{
  "n_layer": 8,
  "d_model": 256,
  "n_experts": 64,
  "experts_per_token": 2,
  "d_expert": 192,
  "d_shared_expert": 192,
  "activation": "swiglu",
  "moe_layers": [1, 2, 3, 4, 5, 6, 7],
  "router_score": "softmax",
  "normalize_top_k": true,
  "routed_scale": 1.0,
  "balance_loss": 0.000186,
  "balance_bias": true,
  "router_z_loss": 0.0001,
  "router_bias": true,
  "n_groups": 8,
  "groups_per_token": 3,
  "init_std_router": 0.0224,
  "lr_router": 0.000967,
  "vocab_size": 2414,
  "norm": "layernorm",
  "norm_eps": 1e-06,
  "tie_embeddings": true,
  "optimizer": "adamw",
  "lr": 0.00227,
  "beta1": 0.9,
  "beta2": 0.99,
  "batch_tokens": 131072,
  "seq_len": 1024,
  "train_tokens": 500400000,
  "steps": 3818,
  "dataset": "wikipedia_en"
}
Below are experts of layer 3 (counted from 0) of a mixture-of-experts language model. Rows are named router (the router's row for the expert), gate (a neuron's input weights, with its number), up (a neuron's input weights, with its number), down (a neuron's output weights, with its number) and show model dimensions 0-255. Each number is 128 + 32 x the weight over its row's rms, rounded and kept within 0 to 255.
Before each expert's rows: "comes before" lists some tokens at least twice as common just after its tokens as in all text; "gets" lists some tokens that make up at least twice as much of what it gets as of all text. This comes from a sample of Wikipedia text that the model never trained on. Tokens count by the router's weight.

# expert 20
comes before: " the", " a", " his", " m", " b", " H"
gets: " of", " the", " for", " other", " some", " most"
router [223 141 143  79 129 128  98 102  67 148 112 145 163 140 150 115  91 164 177 147 103 156 136  85 149 102  85 117 129 106  91 130 180  90 119 130 130 192 194 114 120 182 126 146 137 112 101 115 145 158 137 136 109 151  85 128 103 184 126 128  86 119 164 148 108 140 159 107 140 125 114  98 126 139 105 175 168 107 125 119 119 133 134 196 118 183 109 166 140 103 115  39 113 129 121 152 146 120  59 134 135  78  92  79  58 141 141 158 126 171 201 174 122 145 129 121 179 112 111 168 155 178 102 152 171 134 146 161 101  45 145 127 164  99 135 101 139 181  99 173  69 140  90 118 164 119 123  87  94 107 195 105 130 148 141 145 134  83 173 119  81 101 166 123 124 131  60  71 143 108 150 161  87 126 117 138  97 167 177 116  94  77 128  92  92 147 177 163 133  55 106 143 162 105  63 125 110 126 174 157 119 124 157 145 152 124 175 145 117 123 152 160 116 101 109 131  42 120 117 156 109  60 107 144  95 119 118 114 133 140  78 157 122 122 162 113 134 171  62  58 143 138 135 154  85 158 113  97 106 114 141 157  85 116 113 112]
gate3 [101 129  40 139 130 102 119 110  92 137 141 158 116 117 144 103 152 174 172 123 170 175  87 153 143  92 143  48 128 138 172 182 173 135 114 112  60 140 142 100 126 164 119 139 153 127 109 136 117  87 130 110 176 132 139  89  97 192 113 149 152 100  85  96 121 129 131 157  69 116 117 150  26 118 113 154 123 130 189 107 115 187 152 160 108 125 126 140 166  92 132  89 103 102 154 126 109 127 150  99  59 161  77 189 131 141 126 179 154 117 108  91 130 127 140  82 135 121 152 138 132 185 198 121 157 115 138 108 133 170  44 182 113 120  99 104 152 166 106 118 131 105 164 121 142 125 131 121  86 195 193 107 159 160 110 169  44 111 189 134 139 178 121  74 144 134 137 162 102  88 148 109 120 121  78  64 145  97 163 125 182 103 118 134  92 138 100  47 103 116 139 153 145 115  98 162  94 147 221 105 147 117 114 123 100 118 119 149 112  92 137 126 120 116 113 139 133 152 106  99 132 111 109 156 141 161 115 115 129 111 197  82  86 138 111 114 174 115 160  59 133 115 121 132 140 150  61 110  74 180 133 165 101 105 127 167]
up3 [138 142  60 161 141  88 145 112  87 119 190  86 105 109 103 136 103 189 107 173  98 115 156 181 125 156 144 127  84 155 133  69 129 100  89 142 151 173 188 118  99 124 124 124 147 151 184 135 160 121 127 166 147 103 160 108 119 205 108 117 148 142  83 105 101 155 151 136 115 148 152 148 160 115  71 165 139 161 115  89  60 108 130 139  89  69 160 145 138 119 123 100 112  61 120 145 129 157 159 138 128 140  73 164 157 110 131 169 120 172 114 122 132 115 142 106 146  96 120 111 168 105 138 121 139 126 110  91 123 144  54 103 133  83 109 154 107 159 153 149 113 161 143  71 100  98 108  87 178 149  86 142 175  63 140  98 202 140 147 132 118  96 142 154 253 112 148 157 121  95 141 125 100 187 159 156 139 143 108 159 182  84 143  96 118 100 188  32 125 133  84  89 137 160 104 107 132 143 111 138 121 128 111  87  98 151 122 120 141 119 164 162 119  92 118 120 146  20  87 110 119 135 111 129  82 123 114 121  73 147 133 206  75 102  77 152 137 131 113  95  93  99  95 136 139 144  83 209 123 139 126 120 152 111 144 162]
down3 [ 76  94 163 157 109 140  94 142 112 142 105 179 143  93 150 125 148 111 130  62 126 137 163 169 117 106  96  83 126  91 161 162 146 149 116 120 101 118 164 138 140 134 111 123 127 110 109 159 118 172 151  83 109 158 113 122  98 104 183 141 137 157 133  80 178  83 102 136 135 128  85 117 109 123 158 138 161 113 150 138  98 115 146  96 132 165 140 164 130 194 120  79  97 141 155 104  99 113 104 112 155 112 156 152 135 115 162 125 126 195  59 115  64  97 206 106 115 203 146 173 125 176 149 140 158 114 111 151 145 119 127 159 162 163  81 111 169 153  39 140  88 104 153 120 137 113 128 120 123 142 170 137  96 194 172 139 111 139 146 130 134 122 153  84 136  99 106 138 169 168 114  95 149  65 121 164 176 102 101 157  56 173  94 127 141 163 194  97  70  69 132 135 155 127  82  96 120 128 174 119 154 112  68  92 102 129 122 108 127 168 124 142 108  76 125 131  99 217 175  77 145 126 162 124 135 119 129 163 119  90 137 140  67 213 105 141 115 103  68 127 177 100 139  85 195 127 103 122 135 203 141 116  74 150 196  86]

# expert 50
comes before: " of", "ed", " the", "s", " in", "ing"
gets: " at", " part", "ed", " work", " time", "ing"
router [152  67 153 124 176 130 113 139  74 190 135 143 119 113 161 124  83 152 159 111  97 154  92 116 161 103 100 123 132 107  72 141  93 109 141 149 136 131 161 110 134 189 132 161 143  81 109 102 132 180 100 204 146 111 127 148 115 171 100  91 156 104 135 151 115 122 143  95 174 140 102 135 119 144 124 183 173 139 124 157 104 117 141 207 108 140  82 155 119  65 156 115 124 105 143 111 164 107  71  86 113  94 124  78 101 102 133 146 138 137 137 181  98 101  78 110 160 118 138 135 146 169  87 143 215 101 159 101 118 175 124 122  94  75 158  73 142 202 117 158 122 120  52 102 111 104 153 112 134 132 141 121 158 167 174 113 170  53 201 104 137 123 129 110  69 163 108  82 131 107 141 196 120 137 117 128  96  95 156 133 133 118 149 104  77 121 154 128 127 157 114 164 109  99 136 106 135 143 153 134 130 194 158 181 183  98 171  96  94  97 157 102  83  92  68 103 127 126 102 126 194  42  81 199 109 134 155 132 122  84 103 133 105  61 118 117 138 157 135  70 174 146 116 179 165 152  90 119 114  83 171 145 156 144 118 139]
gate0 [144 150 144 100  92  33 105  69 134 146 164 161 112 144 130  89 128 123 123 143 144 136 118  76 130 125 181  96 167 136 140 121  90 134  99  97   0  93 134 194 163 117 110 108 146 156 134 106 130 129 171 102 133 145 181 138 142  91 184  88 105 126 172 150 158 120 103 149 150 121 121 173  74 112 167 140 157 123 137 151 110 141 176 180 176 128 114 182 130 125 127 152 156 157  83 120 111 151 111 133  97 100 134 103 127 142  92  90 104 135 147 158 160 107 141 139  80 200 151 126 136 165  89 138 119  96 102 124 127  93  58 111 134 149  92 123 143 125  89 216 119  99  89 132  78 145 131 152  84  83 108 137 168 137 138 150 109 120 105  90 107  71 135 100 111 109  81 128 103 147 104 125 151 175 121 151 162 147 126 174 162 149  90  58 113 124 127 187 130 139 158 197 194 105  87 145 125  81 143  92 125 150 151 138 133 150 114 150  67  81 158 112 121 124 115 155 130 167 106 132 124 223 111 124 116 130 105 106  79 165 173  65  94 179 181 138 138 147 185  84  83 131 148 150 107 158 110 127  77 191  65 111 111 154 120 102]
up0 [118 147 112 129 101 110 197 115 106 114 159  95  63 192 118 125 115 136 176 148  29 109 125 187 155 148 141 176  52 132 219 133  89  80 134 124 135 117 164 151 179  79 159 113 111 153 158 113 123 153 121 154 189 134 168 156  89 149 128 103 100 140 138  71  95 150 138  91  85 135 124 110 120 169 136 196 156 110 120 132  88 130 162  86 105 149 189  63 156 156  97 136 103 173 199 146 112 112  76 150 133 118 149 105 142 127 116 189 145 136  78 141 160  82  60 124 110 110 142 186 179 129  70 137 188 148 164 157 124 144 160 151 142 148 133 134 133 117 161 134 104 125 130  58  92 162 125 124 127 140 176 118 152  91 101 156 148 151 157  79 125 110  90 130 163 142 103  96 133 157 154 144 105 182 135 112 168 128 120 165  92 139  99 127 151 144 148 116  97 125 167 145 111 173  93 147 125 157 108 119  77 124 123  90 122 127 115 116 148 171 124 158  90  75 135 136  94  79 101 145  75 127 135  85 152 135 195  92 177 180  79 124 172 165 147 125 107 123 115  94 111 125 126  82 199 150 161 159 140  60  79 103  94 100 160 139]
down0 [123  83  87  99  84 123 107 138 155 120 106 170 128  72 135  99 145 109 143 143 151  96 174  77 199 101 126 138 176 106 117 121 158  77 189 123 144 129 146 134 101 135 183  68  88 125  90 146 113 151 122 114  90 170 141  74  74 106 159 156 133 134 131 107 132 104 172 163 114 125 154 104  55 194 105  80 162 152 134 153 149 168 141 141  70 119 226 134  96 125 164  65 106  77 149  96 118 127 124 123 137 148 151 151 118 130 197 187 158 112 151 125 179  93 164 156 178 128 118 141 121 101 128 138 125 154 143 139  94 167 135 153 121 101 132 126  96 147  75  70  91 133  79 150 114  81 135  95 104  82 126  97 168 122 103 123 153 154 125 138 105  75 145 148 151 128 134 114 199 142 135  81 141 165 120 133 126  88 106 103 123 128 143 140 124 181 130 184 149 151 118  90 210 131  80 150 143 147 123 129 140 134 121  53 171 148 163 111 100 129 177 131  98 119 120  84  78 155 111 195 172 136 217 137 128  78 139  58 124 114 135 122 131 134 102  98  99 127  76 186 177 126 134 160 139 106 128 100 171 153 165 129  83 112  53  78]

# expert 0
comes before: " |", "A", "C", "R", "S", "E"
gets: "E", "D", "N", "A", "L", "R"
router [177 141 125  91 138 135 116 128  28 187 140 147 178  89 133  79 112 154 192 172  94 138 115 144  91 128 102 105 126  55 114 161 162 171 114 122 165 110 180 113 127 208 150  94 213  60 127  79  97 131 101 132 134 143 131 108 113 140  88  93 101 104 185 114 117 153 160 157  98 175 106 100 109 131  70 194 162  65 102 115 160 119 115 163  98 138  64 129  78 138 118  78 129 137 119 107 146 143  90 143 130  72 111 104 110 150 122 149 149 149 186 160  71 126  97 109 120 122 173 192 118 182  95 148 154 114 109 154  99 184  84  78 121 117 111  83 135 103 119 117  78 146   0 103 156  71 119 129 144  79 161 108 123 134 174 121 168  97 125 120  91 179 143 118 132 163 148  67 137 126 131 137 146 123 166 128 103 134 179  93 173  86 128 158 124 136 162 153 126  84 138 160 129 119 123 108 182 155 135 115 142 181 155 131 186 143 132 137 124 106 171 116 117 136 105 149 153 108 114 134 136  88  65 128 118 129 104 128 103 137 106 148 141  75 134 124 166 127 111 124 111 167  94 147 136 149 113  99 145 129 122 164 173 117  85 113]
gate0 [132  64 126 111 160 111 208 210 180 123 191 199 159  94 105  86 120 138 160 107 142 147 128 111 110 151 161 115 144 106 152 134 137 122 108 176 146 140 214 151 199 218 115 130 170 139 122 101 158  77 135 172 184 119 137  60 100 118 100 120 170 135 137 127  83 133  80  99  97  83 137 149 122 137 116 142 128 126  87 120 130 147 133 165 119 120 138 148 135 111 121 172  78 125 151  55  96 126 115  80 139 110 163  67 126 145 140 132 100 163 139 110 161 178 112 177  97 167  61 100 125  75 113 198  79  88 120 138 157 129 101 107 150 115 151 116 127 147  73 102 111 135  98 141 111 138 164 138 108 148 201 123 130 150  68 173 125 107 126 144  85 114  75  91 130 113 137 162  85 120 121 111 128 115 134 128 103 164 133  99 115  98 158 121  85 135  90  95 107 169 103 113  87  75  98 171  72 131  94 122  76 162 149 170  72 140 141 113 174 159 162 126  65 183 113 158 150 143 165 158 202 124 118 131 127 150 122 103 122  89 135 156 104  93 205 126 105 124 106 137  63  96 143 112  66 133 116 142 143 130 120 171 138 175 120 135]
up0 [196  85  90 153 101  77 105 125 179 142 160 113 154 161 121 179 177 111 113  79 120 169 104 138 108 126  97 138 142  78 211 177 170 180 171 131  98 120 196 101 161 144 101 157 141  93 102  95 124 141  40 147 127 132 173 116  87 172 112 151 125 127  70 138 145 101 120 154 113  86  96 124 158 155  94 140 174 133  99 172 190 166 122 144  76 135  74  98 180  97 107 170 144 182 178 123 121  96 105 136 103  78 124  88 134 121 121 154 100 124 132 136  98  83 113 132  86 125  90 107 125  99  90 131  93  87 100 162 106 172 139 109  93 119 140 149 188 144 112 134 103 105  83 121 166 104 122 110 130 175 174 165  92 128  92 129  92  89 127 169  72 126 121  67 111  94 107 168 139 151  85 146 193 109 159 123 117 114 118 114 137 150 111 103 122 152 105 187 139 111 149 145  70 116 115 165 112 183 113 186  55 151 141 169 101 137  91  98 125 173  96  91 120 127 131 115 118 169 110 105 179 115 171 135 213 179 131 122 115 146 107  91 115 129 177  90 146 148 163 109  89 113 145  97 128 167  69 137 157  84 159 154 194 110 129 144]
down0 [148 113  93 178  72  69 116  75 149  96  58 120  54 140 127 134 157 139  97 107 172 108  86  97 169  87 104 104 147 182 176 147 212 130 133 168 170  77 167 146 180 139 136 185 132 196 140 122 154  97  92 103 158 106 134 157 100 121 156 152  61 104 128 154  87 105 119 148 102 129 108 129 170 184 148 142 155 139  76  95 165 149 176 127 125  95  76 152 117 143  64 124 133 225 114  86  95 138 147 142 140 123 133 134 152  72  94 134 134 143 131 120 142 119 174 121 146  73 136 158  75 117 111 125  60 126 114 128 130 116 142 139 131 135 131 128 135  93 100 102  77 139 138 135 131 121  89 131 122 160 175 119 111 153  88 150 131 133 160 181 113  31 164 154 129 199 128 131 123 104 161 104 142  72 122 115 183  93 154 122 161 141 137 120 110 108  94 175 159  75 114 126  96 138 145 156 237  92 121 103  86 104  85 152 105 134 126 190 142 164 117 132 106 165 198 138 148 132 120 135  93 114 102 115 110  98 124  66 199 109 128 128  99 133 122 162  77 127 158 138 106  82 154 140 142 109 141 153 158 129 147 146 133 119 196 125]

# expert 56
comes before: " to", " the", " by", " in", " a", " that"
gets: "ing", "ed", "ay", "s", " for", "es"
router [213 119 113  55 193  86 129  96  62 194 107 136 127 106 111 102 121 116 136 134 153 124 135  86 141  72 115 121 165 142  86 164 123 125  92  97 151 136 160  96 128 164  92 166 177 111 125 111 124 178 116 134 105 125 173 129 140 158  26 110 121 139 146 140  93  66 128  87 135 154 115 108 126 140 115 121 161  81 131 107 108 125 108 190 106 152 113 157  40  81 143 106 114 128  91 129 146 116  83 125 119 110 111 135  91 155 114 148 144 134 162 145 125 146  91 125 142 129 118 183 166 176 125 132 194 152 102 130 117 174  99  93 121  91 189 131 164 165 115 154 105 114  74 132 112 128 131 156 115 190 139  91 174 169 113 143 100 103 185 163 128 129 154 106 109 195 114  52 146 134 118 159 126 154 147 145  98  79 135 130  86  55 153 117 136  96 132 144  87 106 129 196 120  82  68 102  98 136 172 131 134 160 156 121 155  69 129 104  85  82 200 133  55 164  73 128 129 174 118 133 128  75 115 138 146 101 120  93 161 169 125 158 124 118 163  92 159 174  73 123 104 140  92 136 151 186 130 104 112 127 179 168  80 105 130  84]
gate0 [153 236 133 109  56  96 100 128 101 111 140 128 135 140 146 149 181 119 138  89 180  99 134  84 138 104  92 137 137 127 151 147 117 105 101 140 172 103 126  92  89 118 124  75 168 122 155 193  94  73 131 135  99 199 174  52 166 112 158 209 126 161  96  96  96  81 102 165 135  96 109 110 129 168 143 136 150 154 140 150  99 149  90 108 133  99 130 142 102 144 122  88  78 145 120 124 143 138 131 178 149  98 152 139 153 134 162 108  90  61 128 179  89 121 121  60 142 124 131 208 149 135 153 128 120 136 131 137  75 134 110 112 113 129 161  85 153 113 163  78 103 148 174  96  95 149 129 125 113 126  95 119 139 157 116 151 120 106  75 184  99 126  67  89  96 155 139 204  43 166 167 160 145 103 107 153  88 130 129 127 105 134  79  72 184  97 137 118  74 155 158 136 136 130  96  94 117 131 134  85 109 143 176  98 123 138 149 122 104 151 113 191 103 162 144 143 119 118 116 129 166  68 164  69 195 179 149 107 136  95 150 128 129 142 123 102 127 109 100  76 142 157 157 169 162 126 112 149 209 144 185 156 151 174 123 153]
up0 [167 150 150  94 112 117  76 159 155 122 104 128 155 130 161 104 173 122 116 121 152  72  74  98 123 125 160 173 204 141 134 109  95 181 157 121 151 157 181 159  93 118 102  98 125 111 191 147  89  99 129 101 105 129 166  87 192 157 103 172 116 198 163 125 118  76 151 155 174 157 128 135 114 145 149 124  99 182 123  98  33 126 137  98 116 136 104 131  33 141 116 116  96 145 157  95 129 136  88 140 134 103 151 123  85 121 174 108 125 142 146 162 183 115 161 110 138 102  74 110 176 142 173 123  97 170 129 149 145 151 104 103  63 161 202  64 149 128 136 103  65 160 129 136 124 137 151 124 152 134 157 110 162  75 140 132  91 114 139 147 121 167 122 153  99 133 172 124 109 228 105 187 125 101  70 154 157  95 111 103 114 173 124 133 114 143  55 112 109 107 165 196 101 112  89 112 136 145 116 115 122 168 117 136 136  95 153  59  95 102  76 201 148 160  79 153 132 173 181 154 147  90 147  60 143 137 142 124 141 131 146 193  85 155  88 130 119 140  86 119 128 145 118 162 129 139 134 103 139 103 138 106  75 122 164 105]
down0 [121 108 140 163 140  64  94 132  97  63 114  58 127 134 140 119 132 123  97  59 112 158  96 156 140 100 128 140  71 152  90 199  97 138 147 149 141 156 154 134 104  97  94 115 172 161 129 121 167 121 169  87 135 134 146 131 102 124  81 102 178 103 173  93 148  86 126 120 179  91 126 124  73 106 132 116  63 126 208  95 113 163 128 156 124 150 129 141 103 119 111 138 191 167 171 125 117 152  97 111 130 110 110 148 145 185 186 143 121 142  70 127  86 175 179 176 112 148 148 116  91 136 178 122 110 106 114 128 160 170 109 103  95 156 177  83 163 130  88 201 160  90 144 113 120 150 133 185 109 134 103 117 122 120  99 164 114 219 133 114 156 168 181 136 120 142  93 112  87 154  72  94 131 183 135 129  94  89 181 109 160  80 104 210 187  82 162 119 154 130 145 164  64 136  96 145 158 180  99 113 129 136 127 108 152  85 141 128 139 151  60 103  81 147 137  91 119  87 157  91 132 122 154 102 125 145 139 157 147 101 171  64  87 130 114 157 138 155 120 124  96 159 131 121 124 186  97 143 127  89  70 186  89 109 162 115]

# expert 51
comes before: "|", "-", "\n", "===", "==", "The"
gets: "\n", "==", "===", "==S", "==C", "==P"
router [212 111 122  63 169  95 129 137  79 211 100 153 135 169  97  78  67 147 127 129 104 116 125  76  91  96  93 135 180 149 137 159 152 153 128 116 147 128 157 131 113 208 134 101 196  65  99 142 147 125 137 140 147 102 127 116 126 158 101 131 116 155 191 111 127 155 149 117 128 131 127  94 128 160 118 106 151  42 115 164 104 165 126 159  74 151  78 149  94  59 133  29 118 134 111 121 160 121 115  93 109  81 131  95 117 169 148 180 135 179 173 113 135 122 103 110 110  98 134 145 122 155  88 163 208 142 129 169  95 105 125 109 125 101 183  94 137 143  99 137 101 117  28 106 139 146 130  98 111 115 134  64 130 149 123  90 168  87 173 136  78 143 136  95 119 191 108  82 156 115 109 129  93 141 165 158 108 147 230 133 122  81 124 131 127 118 159 157 121  65 141 175 168  42 157 159 173 135 129 130 154 185 115 122 135 160 141 133 107 122 169  84  94 136 119 147 137 125 130 165 140  75 113 132 102 125 120 108 107  98  94 152 108 108 150 121 148 118  88  88 136 179 158 162 124 114  93 114 120 144 159 111 131 150  96  86]
gate3 [128 113 138 112 180 139  70 102 147 141  94 130 157 123  40 145 123  89 103 140  76 130 127 144 128 112 105 145 134 132 131  65 150 146 109 123 131 173 119 163 159  24  81 180 123 128 119 131 135 152 123 149 116 150 157 101 137 127 136  30 103 107 164 148 139 171 187 126 124 140 155 112 122 108 108 100 123 146  95 102 179 108 107 132 146 118 133  81  84 187 100 166 129  90 103 106 115 199  69  77 120  93 112 117 156 136 125 175 132  79 146 168  54  81 146 138 134 143 134 131 214 121 137 161 111 111 105 150 180 192 127 167 118 157 148  88 111 120 119 130 169 164 160 120  74 165 112 135  98  69 157 122 148 145 128 110  93 138 154  85 148 134  84 133 183 109 165 151 146 152 120 152 158 121 115 138 100 105 111 108 171 168 121 145 122 110 112 164 120 130 150 135 146 136  92 127 121 190 146 102  73 132 140 157 121 167 233 187 132 141 141 167 183 111 120 137 124  69  46 153  87 128  95 142  93 122 164 146  68 147  90 103 135 100 115  73 173 148 208 138 186 125 142 150 173 124 133 142  88  86 124 140  87 104 168 151]
up3 [110 156 161 142 138 168 140 111 150 110 178 145 107  99  85 128 127  96 111 139 110  79  99 156 123 121 195 119 114 103 140 147 133 155  72 151 191 154 139 133 144 147 126 120  60 129 141 165 148 114 157  77  97 163  60 144 166 138 114 102 136  90  78 144 171 103 136 112 140  77 119 138 224 134  81  95 113  87 114 231 134 203  79 136 136 144 133 141 152 128 138 112 106 131 155 104  54 166 141 169 155 146 151 200  75 130 161 135 112 109 133 123 151 131  87 127 161 117 167 127 172 120 129 201 129 206 159 148 104 145 163 102 124 132 109 107 182 124  94  85  92 148  91 172 128 118 141 116 177 152 109 104  72 129 108  79 159 149 108  80 124 133 101  99 142 125 113  85  99 111 101 190 204 115 116 125  84 186 100 137 109 148  73  76 141  78 115 101  91 173 149  68 129 151 141 120 127 150 140 187 153 161 177 148 151 173  95 172  92  63  62 158 193 170 111 110 147 134 167 137  88  94 111 133 139 120  89 148 150 119 124  96 160 150 122 172 162 144 115 133 136 109 164 119 167 114 111  92 125 117 107 146 149  90 153 123]
down3 [ 58 183 117 153  73 115 119 146 134 137 155 123 108 110 118  87  92 133 120 124 169 107 125 141 116 123  95 140  87  98  94 110 174 142 103 133 115 144 124  97 100 135 147 155  96 116  20 120 134 158 142 125 159 115 165 118  56 156 119 140 154 161 161 126 128 161  72 140 109 133 168 159  54 115  98 185 130 100 102 157 179 113 104 130  97 163 197 133 130  90 130 162 171 155 127  69 140 153 141 151  99  97 172  89 113 129  82 125 148 147  86 129  79  97  94 131  81 103 156 135 118 210 101 130 171  91 155 135 174 131 122 136 101 136 106 110 150 133 133 139 130 140 133 108 115 127  88 112 170 192 147 124  91 138 152 133 109 128 152 142 145 106 109 130 142 107 108 144 167  84 178 112 108 141 134 142 126 197 114  79 153 147 161  92 198  87 160 153 116  35 165  81 138  76 121 115 113 120 131 144 143  95 104 168 158 185 106 185 185 101 103 117 137  84  83 157 181 103 133 103 189 100 161 195 127 173 137 157 131 165 130 134 130 138 185 159 145 171 123 159 130 159 139  85  81 110 125 121 218  62 157  72 107  92 157  68]

# expert 33
comes before: " the", " be", " a", "te", " s", " f"
gets: " to", " from", " for", " two", "te", " one"
router [223  87 135  69 174 136 120  97  74 162 138 170 170  94 105 137  87 161 192 148  81 149 136 104 100  94 126  94 100 130  64  78 148 109 136 107 135 136 165 150 134 116  81 134 136 111  96  91 123  94 103 153  99  92 167 143 133 119  66 121 132 117 159 162 107 158 133 101 121  98 135  61 102 173 127 119 158  82  87 142 132 150 124 177 108 170  98 129  91 109 159 113 145  96 103 128 136  85 134 114 127 137 153 111 146 182 149 170 128 182 165 127  88 135  91 180 155 127 158 153 163 167 128 122 197 131 123 151 145 129 109 118 168  83 140 124 181 174  66 128  56 148  53  76 156 104 140 102 114  79 128 115 137 160 171 137 166  46 162 151  83 126 158 111 155 151 148  96 154 146 122 148 105 119 157 165 101 132 162  96 189  76 102 128 113 163 166 147 102 107 129 128 180  64 122 138 189 122 171 144 123 144 143 142 140  78 133 124 127 120 176 139 129 175  89 130  83 129 113 139 130  83  59 159 109 109  90 105  80 114  71 110 134 112 136 122 196 141  64 122 143 150 124 192 130 177 107  41 149 129 121 127 123 172 120 122]
gate1 [200 124 147 105 151 110 154 153 155 128 177  98 123 153  63 150 151 139 114  51 123 144 134 144 114 112 117 102 100 141 119 135 162 119 103 162 170  87 186  90 203 178 112 156 168 143 190 112 125 117 157 173 159  86 103  94 151 126  66 132 120 147  82 108  85 155 131 104 102 108 129 144  75 101 165 163 119  42 133 110  90 157 132 148 124 140 157 101 183  82  94  96  94 101 112 106 101 130 173 199 114 139  99  99 133  90 178 130  96 142 145 152 106 124 153  65  70 137 163 148 115 106 124 107  83 162 173 107 109 121 158 121 130 102 170 141 125 154 135 188  98 155 139  94 133 107 143 155  96 138 195 119 109 239 106 122 151 122 209 167  79 104 115 155 109 118  62 155 156  50 114 129 140 131 108 135 159 146 155 163 100 119 111 162  92  81 169  69 159  95  97 155 117 154 130 131 141 113 123 145 125 112 168 135 132 109 106  96  90 120 122 170 114  61 121 129 158 129 153 131 162 102 141 124 145  72 108 150 124 108 118 129 113  77 156  75 108 134 117  92  70 166 171 172 143  76 107 115 132 149 134 140 223 122 162 135]
up1 [126  63 187 130 137  73 128  97  93 116 171 136 189 144 122 125 103 111 100 106 134 130 162 187  89 179 141 122 125 155  94  94 107 178 130 145 164 174 131 123 106  69  73 121 121 190 149 122 120 146 147 171  88 131  89 210 119 119  89  90  83 104  85 154 119 127 122 114 118  52 120  92 132 133 111 172 101 126 127 105 170 126 132 157 171 134 126 172 143 189  83  74 113 182  85  99 126 167  62 123 123 162 150 196 113 170 157 135 109 167 133 160 116  49 122 108 161 112 141 127 163 107 166 143 114 172 183 192  96 157 150 153 132 108 182 118  49 129 137 116 127  88 118 143 149  95 140 111 139 153 169 125 156 174 128 100 142 154  96  57 188 123 136 143 153 122 138 132 148 149 133  66 140  81 132 120  98 125 107  73 144 142  94 112 118 110  95 130 155 116 164 134 100 172  88 140 106 134 172  80 100 119 158 115 129 124 200 115 133 102 228 132  70 124 141  88 115 103 132 152 132 128 112 179 139 155 154  92 122 134 175 129 166  79 161 138  63  63 136  89 106  71 132 136  79 122 110 106 116  78 119 138 126 126 150 125]
down1 [117 146  94 112 161 109 142 102 112 105 136 154  97 146 127 161 193 163 100 163  93 186 165 164 127 150 175 147  81 103 160 116 128 144 126  98 177 150 101  84 121 122 122 154 105 127 104 182 136 103 154 161  33 120 132 178 138 111 121 105 142  88 114  65 167 164  96 131  75 113 130 159 184 155 129  81 162 133 171 163  84 106 122 105 108 130 131 149  73 151 106  88 108 183 121 126 131  95 167 157  45 135 164 132 154 135 158 161  43  89 102 173 127 115 172 106 158 116 168 123 163  68 119 144 138 156 147 106 147  73  98  90 166 127 120  98 159  66 126 155 175 128 159  71 181 130 130 143 112 146 121 176 203 129 175  67 113 162 144  83 135 130 135 117 126  95  61 131 118 109 156 112 180 161 133  98 182 125  66 162  95 112 121 134 135 151 115 162 141 153 140 164 131 130  56 147  90 110  99  87 104 141  74 164 113 121  96 100 109 158 216 116 110 155 170 138  96  93  95  77  84 150  88 167 123 173 161 106 129 157 120 125  99 124 116 156 137 143  79 143 139 105  77 100 148 114 111 187 143  89 137 168 117 165 111 144]